config = dict(
    n_layer=10,
    d_model=256,
    n_experts=16,
    experts_per_token=1,
    d_expert=224,
    d_shared_expert=256,
    activation='swiglu',
    moe_layers=[0, 1, 2, 3, 4, 5, 6, 7, 8, 9],
    router_score='sigmoid',
    normalize_top_k=False,
    routed_scale=1.0,
    balance_loss=0.000503,
    balance_bias=True,
    router_bias=True,
    scale_expert_input=True,
    init_std_router=0.00905,
    lr_router=0.00119,
    n_head=8,
    n_kv_head=1,
    head_dim=32,
    vocab_size=6955,
    norm='rmsnorm',
    norm_place='pre',
    norm_eps=1e-05,
    positions='rope',
    rope_base=19500.0,
    rope_fraction=1.0,
    qk_norm=False,
    attn_scale=0.177,
    tie_embeddings=False,
    parallel_block=False,
    init='trunc',
    init_std_qkv=0.0175,
    init_std_o=0.00392,
    init_std_up=0.0175,
    init_std_down=0.00392,
    optimizer='soap_variant',
    lr=0.00185,
    beta1=0.95,
    beta2=0.99,
    weight_decay=0.1,
    lr_head=0.00872,
    grad_clip=2.0,
    warmup_steps=200,
    schedule='wsd',
    decay_fraction=0.874,
    decay_shape='linear',
    final_lr_fraction=0.1,
    batch_tokens=65536,
    seq_len=1024,
    doc_mask=True,
    train_tokens=322900000,
    steps=4928,
    dataset='wikipedia_en',
)
Below are experts of layer 3 (counted from 0) of a mixture-of-experts language model. Rows are named down (a neuron's output weights, with its number) and show model dimensions 192-255. Each number is 128 + 32 x the weight over its row's rms, rounded and kept within 0 to 255. Numbers have three digits each.
Before each expert's rows: a language model's description of what the expert responds to. This comes from a sample of Wikipedia text that the model never trained on.

# expert 5
What it handles: Letters and word pieces inside Slavic, Turkish and Nordic proper names, especially K, š, ö and Cyrillic bytes, as in Kursk, Kragujevac, Tashkent.
down0:090122131048084123150160154129153090159190120131190082139113101152163094071139099171107127192172181201113144144142125129111135125128148111125166188143133150130161120156057103145128101135114083
down1:103112129053089149164147152131105097091149105114168141109156138196125093094107145124133126131144161081137134119138101117137132120079110096120122135097104104165085158138133145163085155077070062
down2:251162136111136043107140148102160168083064117152116141188086107152095139187132116101180140163108121136128099164099162104151121097151136096131081103071128139114208138146091115197084128111097093
down3:120107143127159019142160151159164119108193149179077135121128057155144142118104137091138100090077153116155109156195215128098110092094195120121046125105152089109116137141144110142081140151133182
down4:135080164223139180176140100100119136156125148187148183140147186163146092147125148098139147133162105104107107108109174143110073086097076154143138132154062113151055112126143143114141122166114110
down5:134083092143161111145184060120155198125104081104138123109090160104123068064131182069154118134171129139099105164133102135068073145081105114133134133092161128097219166112109113134157144111101105
down6:134128144144171116110106158098144055142095168169120143152093139129154087147121184120157064076147121103132110130097131152124098164156072139148126151124131078160188158074139048098131184157055084
down7:166099132088065094144180124132100127083132183125122117160124152130119144071148170093156133111108147210107130135165107164214129077167092113122124125158128111173146123133166129103120111207081146
down8:104145116122115153137152105150137113164141191135098138137142146152147125131107119157174178136123050097115141069132187119188179134092095143136128125091185108141165132135120130111090100123154101
down9:111086177135139122142097076098135139093137143182067115073105118104108186072114085149130132156165159167129183119098118100156151119170102153169177123162117151174157164122090155187037084147158149
down10:094153157127185111141070182064122119091205080120118141143076084090085105153069134203114165179143142118155138118136148099078120132154175163145169108136115136106100174152111088128135167156125142
down11:140090112132164097147190173131152119166168175112138128150082117143152177089102106152168118061074068162142089145107077178118174106122110180133110118076086164127102142108117195111182159129135146
down12:141132091115114087079152176122123125124156136169109111136149102143191120169100193126093087107104108170149125120118148118091195069170155064091142090097108092087097103098142169124181162158110130
down13:115129083134163088110125106109085142100145145098116074123141086113150157130177172134157128082109148069125127110135155199098095182148109049155101156143109115163138117194108151094182146085080106
down14:219089155183117142114104062120070125091116195167151104117105176128151115143171144106109139109106145144125122137100103110143134094151159095152137113118092140104123183151151084144168069104171116
down15:128115178123087098152095134125156163177168144147100128112110154136105191135110120086167177079213086117073076100077205196147114016161091148096131146169120103151121065105115143103117103150162153
down16:108070098156158124132115159139175119097074118134121121104126126115103107146099128179176165156087157112118104093141115111081147088191181074095145149081102116161155161158130143107202191153082090
down17:156186145135096155085058176080104108145134152135149128147091169180076146153151126147126134186116058129129117154184149124084085114177130097122162181102088135151160153137144108159153173093106147
down18:102105098140135154184152107087116106119078140169146129144140163178138160182139066119172139111093161103099126095110127126187155170074095183127129200155165128112084119118106106095080131145137191
down19:122129097129145148103098126092177146102108118121081147099066184127148110084167142137128190112129081159115117127079132139128192161108154169180139155118098176099158105140193119166126169122116154
down20:148186176134178086082158123156151138127087179251157113121087196132119121104081134140162129148121106122128193157118109096154138176135139083123175102128160141166134107116115085137109136124150164
down21:105137160125032119135122129116102136174159102174152148128104112107144076111134098137206155135155145098097140128168079166105148126140112176135088156093143157132096166098131125124132131141116085
down22:116062140183169126097079110127186130113140101139097113131133139076130184149091096152106117124109138185093137122134145134071133113117139119114148095136041126098066077092158176146158148098162151

# expert 11
What it handles: Full stops, colons, closing parentheses, quotation marks and degree or minute signs that end sentences, fields or numbers, as in "No." and 1:28.41.
down0:114143175127129092074145139155111108162120129168095218112131122101116096162190106145167152151156140099140191123140113074095148175105098079131157154108140154133164116077071152122126157115088144
down1:102076123137115185165109177146139128156071161098113129139226149150103125126140144137098086080181139156093144118120131093171117134074180087086090133147077166105113105105144099117078109126137113
down2:154109154117139167154121121120086125130136132158103103198109140139096036091100092130109060118106121132166128066105118084142132103183093134165089136151129153240067137098130174184107118115174069
down3:130147085083075121163094158178158103067154102097126189107116160164109154116086161115181132143146177072175121129156109195137077094173116121091103137116139169114132166095199100139198167108088133
down4:179145137116129105076151112149135170130159125113089119132180110155125081173128138162077079048141104168128119105129124135094072132086134065073106097130112081108077099107093138158154129155093098
down5:130181130193156101151112129093099174185174136136158087110076108107056155107115153163163132137144154123155081173080112130117154090137084123164099103132059183151156043148160129135080206063108130
down6:151093149116064123182166137164132116131130137111148089121117106099142080127121170154071109155114148098149095047191157153153128213116125124114114110181144046131135127193133075121172090112176124
down7:109161129065139130108169120130117073088102123093174123140185082125090072094160093120196181097158095104100084083163142108096133130120138138152139076127130130158120169133117125099131168131082086
down8:157090215131158136153108153121140184121112084150085110124152155138123110107097105104066150123174147135172079125088079169176148164121103159145076118140112123130112130116127153164101133073132132
down9:189113102159164120128100108159142156134153075075130062086088075086140153138130168135114203143152150060068116163124085123210095124131164121105151108124090189138092161143102107056125117099135165
down10:122156107134113123183075131173122123146095110151170127080133073136092134130086156127126137069164129087128131162084142067136140132177167113099182116107160198128153128149102124119122129155161122
down11:111136116134150101143166120111094126160135159082026080130175193081131128117117133108141146149088117146168106140159097153175051135081126105144149122161143103129107152180079142098117130107117108
down12:108099111095068095117138086077098173135106122078179139147192134142127101100115145054078127097100107116084114094168167120151095168164114138111136153121085093128058066153119165175136204080146199
down13:068139088162134139075054144079144154138133163059207184145135182146093120134145126174084144116173126178101147106137100145137123152113162075103091151135098133164163177129137138195177152156124166
down14:142101114140072157143123133124113139092098072108092075149114176090151097099150141070152093080120123096068136094144136053143214172170134094162155139144127089107109101212109149162060117091145080
down15:133149126090140123103113126169146168108074155137135117104176085138144114168125116145131166168128133156075161111109129203104163116050097133102148149134099111138067169092109128135147101138106146
down16:143135044145087097135147088094104126112123098130082149120128135090115164140206149192127132109155121109162152158122123141155133084076112117209117169142129129141107045106119168170142113161106082
down17:159159176158109170100110179180094180089061133125112148122148130089110082151113098092115110103132149116149054061143125129134137114130187125128143064087123085129085145149144098095104123202070059
down18:145105113144109091087156142134159119097140094137128135103147151119137121111138098160140077111148086097041140106127105128122128062173124087118130171106190150111080169121152052142084130151090087
down19:130067092107148210125091169123152117076127076126116157134124154072146145166100120108124168169164103129129097181125178098095138122128089151144182088146156115136118135149100149111142150105207109
down20:102157120124185050098106148118090102120136108067174146141144127135092137100098081088130160143134121109122152064166148179135142104151139119146158126190085100160082195127135067153130133123088130
down21:112134124105162126089142171095097153100119158108136140140086064168104092132144106093109181141109078071111042115149063132104123154150081146160144105124147156089096119070097069175177124157111116
down22:192148136189073118139123141060215127154143136148112108096106157111092073135137057156127142179122185131121133140108076172096142078104138120126072077116100164143155140100161095063086145128089089

# expert 12
What it handles: Digit zero and nine inside years and amounts, such as 2008 and $1400, plus paragraph breaks after sentences, headings and table rows.
down4:071073134110142135147186114122106081047146100109196106121120123147127156164123116095140137151166092134093114147092149083120089148157152095171133132131103166153154115113153144093120126108104086
down5:098182090087190187116109134137150103087178125202167184149173116122163094188125104111144136117167183105129130159153151133157122106203100133170119128114089166120137131135112089175162138109156129
down6:157149119150161166117166137104123190150090110122140093161148043124088119178150122181142136142182122118093083195085173138054151101138166070148080101133144199152124102132149110069146117179139124
down7:118196109162086164164159078111167113160132117107140128114101172092069065134103183166131148101143113123131148150095062161082158090169146128129095087087141098139109115129187136127144187130093144
down8:093196106109121095175103157134141106129124118102128150100103138133126094102144177137161118129083117167148138114128102120123140092113145152150105108111135148121166109132169132129180128124159079
down9:125117123117090142152068091081115095132127148130145120143141079150084127136132097117110085166150104099122149103175155117161155125074104126159167134149111132141103170169160103133116141169133115
down10:166079084148115103060143119071114189140116173116178123106126131140147152092086103130135129119086122152171079135189065137086117165132053115046118174149146108143098182143194173158096106102101158
down11:046142132186153163113090095088117127089190139137103168116155112127125129159128085121119145102095067129121049119155178097146113161137121103148131117097125141095170139165100119165149121134126163
down12:102151189081072100117102174149154168122158084144126044110104162106130141140109127107122130115153162115092136113116150146140103115123111160143159109156112118150076090167142145168084139215131127
down13:073142050131142107103169166101103087112137185165096117124139120103096111094108121163102140090107098098159162159111146123148139166120150114194143104071146146098146158097135143136206166084112092
down14:113074122146079171123209152154154110097123094102146167185131181131166097124147131125147130102193117114058219121103052120142186104155070105085097118181159145094143095089148096117128117095093065
down15:119096176127152141122083151110169164122113119140126192161112101120117049157183163103194124098186127070120137095127114176179108123144158140112135111139131124108124073088137185163104081161191142
down16:086144127197133132115148111130070137136145127110150070124122112119141117111168143134066190116090110153125153111109115105199116161157129086091143201132158132083126126155097098150089136101127112
down17:156127128119099137099161187125119113136095167136129155108133192124126114113147129187163166179172098145079103153066100094059156097067111111104190080173150158117142118093116072059117182112094136
down18:167127070123146178134146144120140121128136117125138084126080129126062080153071150157079109132150192099088115201078193170154114087168087191125083181127092126099134104160108055066156182097112145
down19:103096149205103119110176162151138130119127106166110147073119177135098175157121106139092109121164148122158103120105113083107109103101101111105105120163124110147154093118089131146122162138141157
down20:116072119123150139109112121038146146117117175076088153146111092140110150109067092113139077109114137165133145137130150173190098086150089116124092128103111078122143140146145186153124096160160158
down21:132103137165198136147122098146125186123204102092118092148139067107124101089148124148161100135123126147070107130118074164141163144111110100116154096119093120097137125122111114226114101098136125
down22:112135149150153073171134144086146139148082128129130104101087135164124099091114104083110140156188108132119093190136122155108079120112129211113119157090117072081130131141046102108104080165066121
down23:125172152110138133109139156155152091132135133143162105160136151103098212094137133148152097202149149140169147173093150106172204121156131128171049151143149178102163163114111201137147130122080152
down24:124113122148114154129115107160141151192161129129143086144122093148142131093099147152151109144161137089211096061133112162131108132123192155100183150168118153199072125092085185165113104090138138
down25:061133129064126085138087065184143181153172174075098108074100093121111135117072135155113101126083093171108073073142104115103128154080140095041122088123178118076145136177130108096125129133077180
down26:143105165069109133102085140134165147149214164155193159133089131114178117084082072098134148168184153153147164163116160110149116127151074173152081144023097172115132160155171129088111180163128078

# expert 4
What it handles: Word-piece syllables inside Indian, Sri Lankan and other Asian names and words, such as Bharatiya, Rajyam, Lankan, Singh, Zhang.
down0:087111080165143139079117141094121129128097139161131150131128116163121129111069111134116132124209144097136078156099097151171135130071141136152166186121137113138149101117129107164162108176112108
down1:151176130101036146123148137106157123131097106090051131201091138139113191131138090136099127097179118135107113124128182186093117122166094135106151080153115128140140128167107158147133112108067105
down2:151125080130118105158133101120144154092158154104139165137103117151101132181144169094104097180113108105120132135099139076127135096134134176137080127105157124191081189177111087200086158201174087
down3:093152183094154168153096167153141109144201171128124120092088122115166118111122144109115131189128105154114136142096193053143154097099116159135101115151175109142128155116095145078143145109116125
down4:057098082102146119137168116096165206111130097120063134154158146147119096112128106170138065149135063149122084115130126165093133113121123157122172115104130121122055130133148153185124159085193140
down5:128147127119084068160137129109181140196223105114171057155147161121142113127119081178142129134167115188122114167100153143165095156106113115153140092127148179105178093103122108125086129110089111
down6:147181138085157126124166137110100127161151071129135163099144098143113162150127194158059163134092160129049189128164185044130134121098118062071085154131130170165107112169128087134180119117122177
down7:134123175154054112109158105119138174102100127121179171156084087075097102113141111080116112135163166139150174065160109118117083109089084104120133152151140110146128173128151123122163132120156093
down8:155085117143101088089157131142116156099109070126168135092114152110134117118101131110166120128072113089130162084144105127125148131127146089094116158093126154118138121144141111117128121119167143
down9:173160139163110148163109126130138133061113147125164063196152111123200160127154166129045198110137089106107114121165144176080064162134173158102105109116112168164099174130108196124151143126139135
down10:146118131174085161182101136124117132113120141130094089051117196160208127153147119148089160122092127159139174129113145146166093145136106178067171117156125088191091055126167134104152048148124167
down11:196153131136107110114160093142186120124124105109183113097140173145116169037181121120136134162129079133102152132076120205093117161182140105119142104098020155102161093157182160195157150144094041
down12:116156111109084213057120162159140099061103086191127182145124110150121127124119147133178165091164166109057140118162154051155095197142116098161160139091065132153141101158155150115158140147167148
down13:130156168169102145082146126128134132082174112020150083098140125107117088104079102099094072093128159176099113119109153151118150124179124144074074092169081091167144106119144115068192179133095130
down14:109183053154171105185149169143041092097132112081144073173132127159108126102189120147125113109114113177162126125135110124123140132129165103102144100123098107168178124099132106145148141160155115
down15:134146113158131060124145102151140103068207109139108180099110100078109159151098129124201129175112114156095124090186162219128073134147095092162162147130185131076118094113146081170150052052086094
down16:139147138102162188120147150080166186092185125146134067119162148107054068139084120119101147124085138139068121113118096116137120141127124119144119163122098098125123148203141109136162138105177176
down17:111111078117098140117168147153119159147148174186089104105149183128132161138170124136112098124133156150139118074178142181134129173091110150142131103117139183111052108128166144087130108136074136
down18:095153161135100105136109087118187098151112063096185156193133125141157099130151169118166124148117111085126169143111092143083162101166128109150119081122092119081125137128081140137102112115124099
down19:118106132075129136128050116108077077067141171150114110145057149182131105101150120140129158101134068077143141119109093090139126087095137167148191114166161098187094114148074068117154152193218090
down20:181081110097099162182113108169143098092144143156133083101141051110062104138122169153070110078105134115087189115098103149113080177162120140149115107127123130117102161139076110092139125165133104
down21:146107213143127129053162087128137118116180103145112107074185131092062106139096153138129094148143154094127090127147133100136106134106061157094120156137110089083084128157146210093167168126125115
down22:093135128091145074124068148104151108107139115113065144124129129113133187092149123133157117103148132060102127231138131103179101110168090135123112091138101170140200160108120156106117143121155081

# expert 13
What it handles: Hyphens that start list items, opening parentheses before dates or units, en dashes, slashes and spaces inside dates and ranges, as in (1.70 m.
down4:122118115160090105098193081122154094099105105169111117139201184127156102146103171143165094157159108093161102121133143122116083125118144109109106079141119143095134131159046135135103112091140121
down5:166082122157171177121125154164191145143104099083090119168109178108100171169111142098127137119157211105117141097085157111148168135136188183190157160161066181172145074116130142059137124153136090
down6:177127107083130122144102190131190147148137135099134188126082174172107073161120164076152173123116109142112101103094167147117090092133098104115081175162171141179113097144138141097105119166139149
down7:156151069129148107190152115132118147151130145100122079139123122191150142123114067133153148118161159117108138147152122138103112187189113118108099140143105130068072162167124103184133135192121097
down8:080114117165133195134120092180164099128104097119117164110122131128150168155108090190101148183114121091123087071153106122102093135135026201080168150106195135173114124143134115129088132119108108
down9:141155164134120181176142160114137162179136139166171090166178127149106107104137094133129148182107121070164134080141166150204092132120128117135156171134128128093055106140128156106033101148097135
down10:078110111124146161158094116095132124121073102106152118191133149191120146183141122094107110087098146096188089185124108004121194134170157139138102131119134164102144108103097128126131117163196133
down11:174110111131128131121143109168110109128172075125111085116108159132179139154112124160120161140065167109090196143145069166164130152097097126117152105173105071208090126218079166164120143162111035
down12:114099085117196107170114135132072144159165080201165088072082119136179076116163068113133119142126156088153123160077134108092070123077051114153167164147107120138151148152178158166191082120161184
down13:148157105187128132112126122116127128101069089155112082174174174084143053156082116126105103146126095132117119170118150118120156092204095185166125105164155153132152052146150058130167166118117151
down14:136072139084133107110125076117162127130132186073104055123135122156164144086149090196136098097059176118111093115143100130084167100106095077035116151165158098152110113170187153099110172107133124
down15:159179186152225144187098126117095156107114141177138139143172089153152186107136106078061143146142175143132145050129107175170109057143114106145126144107073060088091153163157210108183103160139161
down16:056099114111091139078090148147079105051137092110159133099186179106115132096135131152147128123098150138142191041157089052105159098097110146160145163170150150164140111114156109077114104163095128
down17:107158096141197201105189088105145139159142159174171075215181151124072058107122102166113105138164114139122147155139108168112086087143155126134101104119144094110134177094140117134081105132204124
down18:086070084113114106109090091139166172083112142114145104117117106153144151107149118091049099127109119204137113081152156133096107136117201137121097128138117150082145116138128143143156081103141161
down19:117144115144146149108123115140163109131105154197118168124135113124173149143168111080090164172195109178142104089169109125072139081062134125125157086070115119115092138087179069082155117141131093
down20:079118107172119153140132149103149138136082150107142087092170179107088161107122139122132104100115133098113105148132151135120118081131109063151143123157121093156160099141138089073106195159114103
down21:107226135144096097093145083126114141139118136129204119131049151176098150144148099130128135126154166137107180124107164126135178135155158131154118159169120154104158121097149119144173161111105088
down22:133137174124171118170176150178135084122110188137152102180160157190137121151135137127153181122146148143102108142131141119132162139115086164072169099075110146084136157118134119116135078135151132
down23:127067075171147158103098171101156081115127138148092170118152117100102150104148157120144144152155106068026145135164111125093101108126139165152107127103165166109137073071159136092124184119131199
down24:077129110094107072087148152137127145154132106129099110146082077144095101148166151103155149143119125120127166130111122053163130126101162125102124136164128126090202157161109144148114094138125134
down25:140174117124170145125102140126114106181100139101171157133095118128183072218157096164147198093172174102096119126114141055115196165171125112121127158133166129112166200184155112136122166114164115
down26:117087072109124135168153109125111111145120113167094112083206037106124115144127116080135086143113159150156162149074140094144155098170118108133074108108145154151141143138122127127167134116159109

# expert 1
What it handles: Pieces of city, team, league and university names in American sports articles, such as Indianapolis, Green Bay, Cincinnati, ESPN.
down0:152165149181108117096073129041158134089091117130110079097179117052148149131132196099095143144170122140152132200086123145188071078109185121131173128115142152168071125110121104147112138186135122
down1:150073133091085154154124118111089082125193129135090104091154187149106121098080119109157131127133139118103135119104132097094129139154172137208103136171091113136130156121149094121112102145149111
down2:109126174079115100111145139179155128178152143152134119138089064115083122147149070130208182132130036123199113114065132111140135117126094173125117151120150104033075098166137122101086158126134095
down3:118120085063079158133171092162161171150082092133073135160175132134139162142076069099133172130192072144103115079116089172096053124163159114118075142138138134133111095145194135136161102171129108
down4:128082105131155079165128134141163151079123095112113151156171107157142082177169166173093148129096125125170104123123094154179126150115104122142116103160077143144084150171168169160132037147176128
down5:155101174076057110125085108131159121131151204148121157129137093089156135102169131144045101131144144152090107110103123124130130159118152139091143141145143145146062138166160144103134121115182145
down6:095138129144150144135117112099117094082123118174118136153167137116121187177160103114167101107132116153076092145094117143150161092127120113101179151157089186120126125145092108160149084096179144
down7:166045146111143166157133150133099151116145103156115123152208156113169106155113048108124131107124151138127114062160126130194172094169111117101161107106101139140124102119105115100145129106186139
down8:159111175119134106072182130195073163174152127134117139144143129172153126136084154143098085188149158116108096085202117112147123166189141116130173179141132139104063142165112130115140122155091123
down9:170128095097145179150100145118131098141097066093161094150138151210187137157149171090103125139109101126099177081146166138168114122124150154065135095171102134142126041116198091152173103131160155
down10:107166123149123121142131104105116170160098100184089078110143116149089129157117129162132175139170053161121138136109106149149154197121114133141100102179083132122140085095128079113152189134089123
down11:134122127069108136129156131144123170143074077103122130089140102129130224049108143084114151115115127132174136144163131192191110124184099145121119217172192120074142117144114193169140139073178109
down12:103110165149124137118133165202140082116157157170109121130094152133099135097171100056142094150056128158145122098092102097105170143116102087140145092086155180170116153157092092132119122108141119
down13:113109160150105117092129089180135113136128147131133135113080143118087134183123140113100123136151169123142173100123106170115100089142203165130122058138074071165112134160163074160127107066117099
down14:119154118066042109125077133131178144057153146165149082115091164141129170220165088124132158104099152154185094119095119191122143119142116171083102086100101149114073155138118099197139063130115149
down15:107149173122143171172154112118153097138099059115139153164122116131084110158108075118146148112046142129154112081099129145146115115084118117149215114110097149116109143120121111125185138154130153
down16:098070145123111105145096143097110122126156139122098116122088072132200168165115109132107165138101108174084145081114123070191120104100087160130145164136175164099197128157132200112173146128104133
down17:170134096147130147113178114160105113133149129067116138148176149113076079091143147097096117194156103154179115137116200114092090141104052125141124113105122119094159129130136127117131133110065159
down18:156097151072127128155088199141137150143139089128145182108155174190194106152162120136119148181199116142108114119053175173152127192153171190165164132168094143162155088145138150112103164098063133
down19:121068125123051171095150094155118149052158069114184153099145123116192098131146133162154137106097109136084090170112136107100142162135096106102106160127133088138146115180139143057131110146126139
down20:110112096196112120099132104055100181116181192117146129119095112108143127129107182110153094128133108161144148157082071129113104156105116174152143148232098068142146054152109085147155130145147118
down21:096125123116147080094091121134143108157138125150152157140139148096113140112115111129176070131137149132127168189090134111093115107135149118084131137125206115250158155190094144101112108118079134
down22:063150096080153054111089172143107131104114085174106148114067147084147107162117090134159123092099109173149133115095133177117089158082128074104193144168122101169152093101156145169123110142150101

# expert 10
What it handles: Function words and career terms in sports and career biographies, such as he, was, following, debut, After, career, Apps.
down4:110112092136131150175101096131140072173123180128093125099156101094110116140111177113125082068126126071103119082078170085145149143173127115142070104156125198103170102126077142103086118104164129
down5:151136113164162146152134109110119087116148069176103149097163056138086127123147118108114173125149115137103132138093104157180142099091101132135112180129134155109126049135112126133174128139100180
down6:181141116110151116114128125129067136171132134097155095104135121101128124157155094107106146103115031101125100119139088161111089108117146156099133130142155115094071141087097121118138127114159101
down7:167138158159146158170109164147180141158096068210088093070123121117121135114124122075057138138098151134098082147166131129132133111113081082103085115092108128178105100155136142107141133069153103
down8:130161083126158129155165108106088097170160132089126170140205145162191103151117088129126171181165137079103145093070161109148110129156101159159126155128127085161123132154102140110157124107061156
down9:147139107182157205090125118161208157136116170135149199138139107135085192073159120120187168105166152129068079143134176125188145175115080082113111109079116127156111142193145170111098109113060183
down10:137112178177128137149094140110101168124131105159099186144119102122149109148114104090135128120142117115137085104135097179137113063141159135087112131160085085122161132066133143192148147110155123
down11:082072122080069092166171125124098118137177116142201097150116172188095104118201125175121154122132167118102134129167146095185094160106125068071106121131153050102145189126143143031148173124157115
down12:100110132108136097130135101177094142096107150127118139178161124117086135064102136142125200099124163105148115126071159134173176126110104065133135159090103139147123098115052172088121113106132112
down13:118114101152100109142131135155130101213130181154129095173178160049119170090154069128063177082129102122142118140161166123147135203136091085099101128143171109114104142125100129104097188062038101
down14:165189126097188118105156149144178095150102123170206118115130118099118025144140083150135114117196185154092085163082115099117157119170145112127143136154093133148127095099155126107140144131163106
down15:181172099121105130190100113099101080133047131064110181115127139159100139144118152113150132105198152104102185137134137149109058130111178090126063119180077140126107114108101124079133120135078189
down16:156162133172083136116133169105161147107109113179107110073099093139111085192142167102130154177101147096100146128122118130140121104145179086191135111106140191157205145133116116164101153089137117
down17:155145073144078077105184162132099159118161106096158125155086097142115100146175097154114071136182160174088097111105116093104130144083121123157095120133118150109116128138146110161126168095113152
down18:081103152119172130150105148058111109137157183188144122127163086129112175157108111121078090133099158093121085121162135112088178119064079091146111098115065144120115137116146226187119114110080117
down19:174199135134130195082121104158152134136185128170070138148137195166081073121099073107102098124114139111200137147131219123138134123212119148115097139174126111143114107112138143185122083118135131
down20:104113110092087082134137129106105105089143113131169094168132125126071161140145132105102132147112162106109103119157063128115145111117135070125122122082084121137089122186086108196115089119153193
down21:173067116139151140143141161076092172103139099091146107117067142105214096082097160148117127163093115189130097130174096161159119112177130112117139125146085115112136138073159154124121117118138110
down22:097143104134169117114117153120121112155172100134145160110134125098117102133172192144093138140139120122151134112104080106191130163088112139095145174169111099131140117153113132084136104167185093
down23:134120185150133155131145111134178107208163094151152127103151185100141081146107171100103102076113107110137104101122106171142130060158134187139169121059089151141080101152140122106131112106162113
down24:127124129145136156152145114156119112136211122143127137082144103193098132122137112119090149108159141106128130158161101122140118098135149120145127166186143143120131108124172081041117167139107126
down25:105058154052133148138072119139135131150139148123105088128150143115168180107137147142110163117153084097152129117113147091100127100108174142135111130034106161137141139160087113139058140133135118
down26:088130136149139114163186145096162114247143128135191169163159151104133108124097100152123140147144156085191129142128149123108095103127090116145093141136162189119131098192106112101141154108077157

# expert 0
What it handles: Tokens in music and media articles (album titles, chart names, labels, song quotes), such as EP, Records, vocals, Pop, certification.
down0:132176122139096117083159181115106160119203093158153115152085131060138123152147107144183131153091122117132112128160106149144125158116065127122177074142117131127169153124202130186197149154163074
down1:129118141090150102100157124158120148136084082119187130128144179092118148046132130189143127084097125126080090137127111114123190111110132107153119111151151060106084161147150097091133154118110109
down2:098107119112092144109157095130173104152172079104130124081099135069147169157137147124098086073151136157160154126133127151127182087167077145076117117110118091093069165143139162138151128147088102
down3:144191151181016098121163156153121143126096170154082156090108106141149162129158139125096139165126164162116116169170126172180132052164152122188137142166117107123124101089092108075165148134163111
down4:083097154056119112109100182160103137107081141178060151181074138094140136173141159142111131107096137152135101140139108122114153118120129053189143110156123045145099108155134178150103084119117151
down5:163131168110195178044096158155150225217219177120099116100100124193149127067121155156122145154065142065152136149103147195140173146085110121188145158094132085115119163179129125121150072070128141
down6:143087179132084123140105126123102096091143143174174160151121146118160166161115132103107134135081143127171077125167169134105182149159124099136125127130120156199105130097162122093104117115184106
down7:131169076130225202144150169084104102132088122155132122101127112166097126111085137141112153109130122138169160148144158093117130115146122152097177053154102137165123157141196091106117113080121113
down8:168113128108097180152160157154102122132087130203143089101152197140081124153189145087128160115160097137149140065107104159149148158211159059174121178047180087095107156129114104124150152106160085
down9:143106145114149160138116090155146205181095170078085099127145127163149162133129153143163065107129185124101104115150121080134080086125154155125110173166096175124137096140161078108125085110152132
down10:202076114176054066087149126078059083093107187175117143146135105098152156135096195107099136175141096179140160097082108151107163114138109101126134102128099122162079165146145126132063121123107093
down11:176121097120085098147123149119152159126133136081138191124153121115084130096130178156148160115093158160124107186138116172164102181123065111092122069083155158102136105112137131101131090119124094
down12:106157155144154131083150120162124153098119170155060140161151071124097104061128163142134160166118091117116154182120111096091174157141137162133137156135117178167142117121150117135095076106095089
down13:119186150118105181165134125192111155112095111146132132117174089156164096112171139109104131122178141129130153141096169093190112149178139169181107130096092106112107140115105146112095180116166100
down14:122080132132138177134055099129182102112122137133191161151125101154125124115094145108132093127117091143119163170137126129182120086185179131116112133089112133160147120074088083145123068081119111
down15:147110168192146216192138079190155109136107124080119139151173160148107123101113087084084124123124119136169174111163128161176066096160144145174158113164094117073143152143136157133146149149140139
down16:104126165189137130112120130105087121169172111101184104129170140103135120148146117150081115150120144110119113143145173176101085051092123133107070131108066150105100134141151182093127141161144179
down17:100133149120114107114129064171167146178112193101167104134159103151107104184122101148158158148121144164113181067114163131110118108151152173185182060151123112057147105172101192067096154165084181
down18:109134159138164168185159119180190172087090127134102176146110105124203074156124129100122143127135150122089165084115093147141134157209130090128119121114125151085158123121097071143142066083145164
down19:166148125112129103077129185130110133184125107173107097142177117097111128128157101171137183075121118121154078125066130113094130143157153152102121119080174103182106131176156123129089153132136111
down20:212113136127121128119090113115122120098105073135144102156155122155164077092115114143172145165157160085135109153140148136105102145104136141125089108082127095167167117085163136090159169123104110
down21:126100078150116139127068148079059119220133130104145104187129169136168139100100098122113176106077068145094139113066066120165151130148095118089114079168119094111115121160126107165150154127151086
down22:171131155193087153118085104186089130046106099077111126099121151104101161145134103126123157045155073092097155107094176119167100191128147170107157114109110076168150107090123136131130196141166173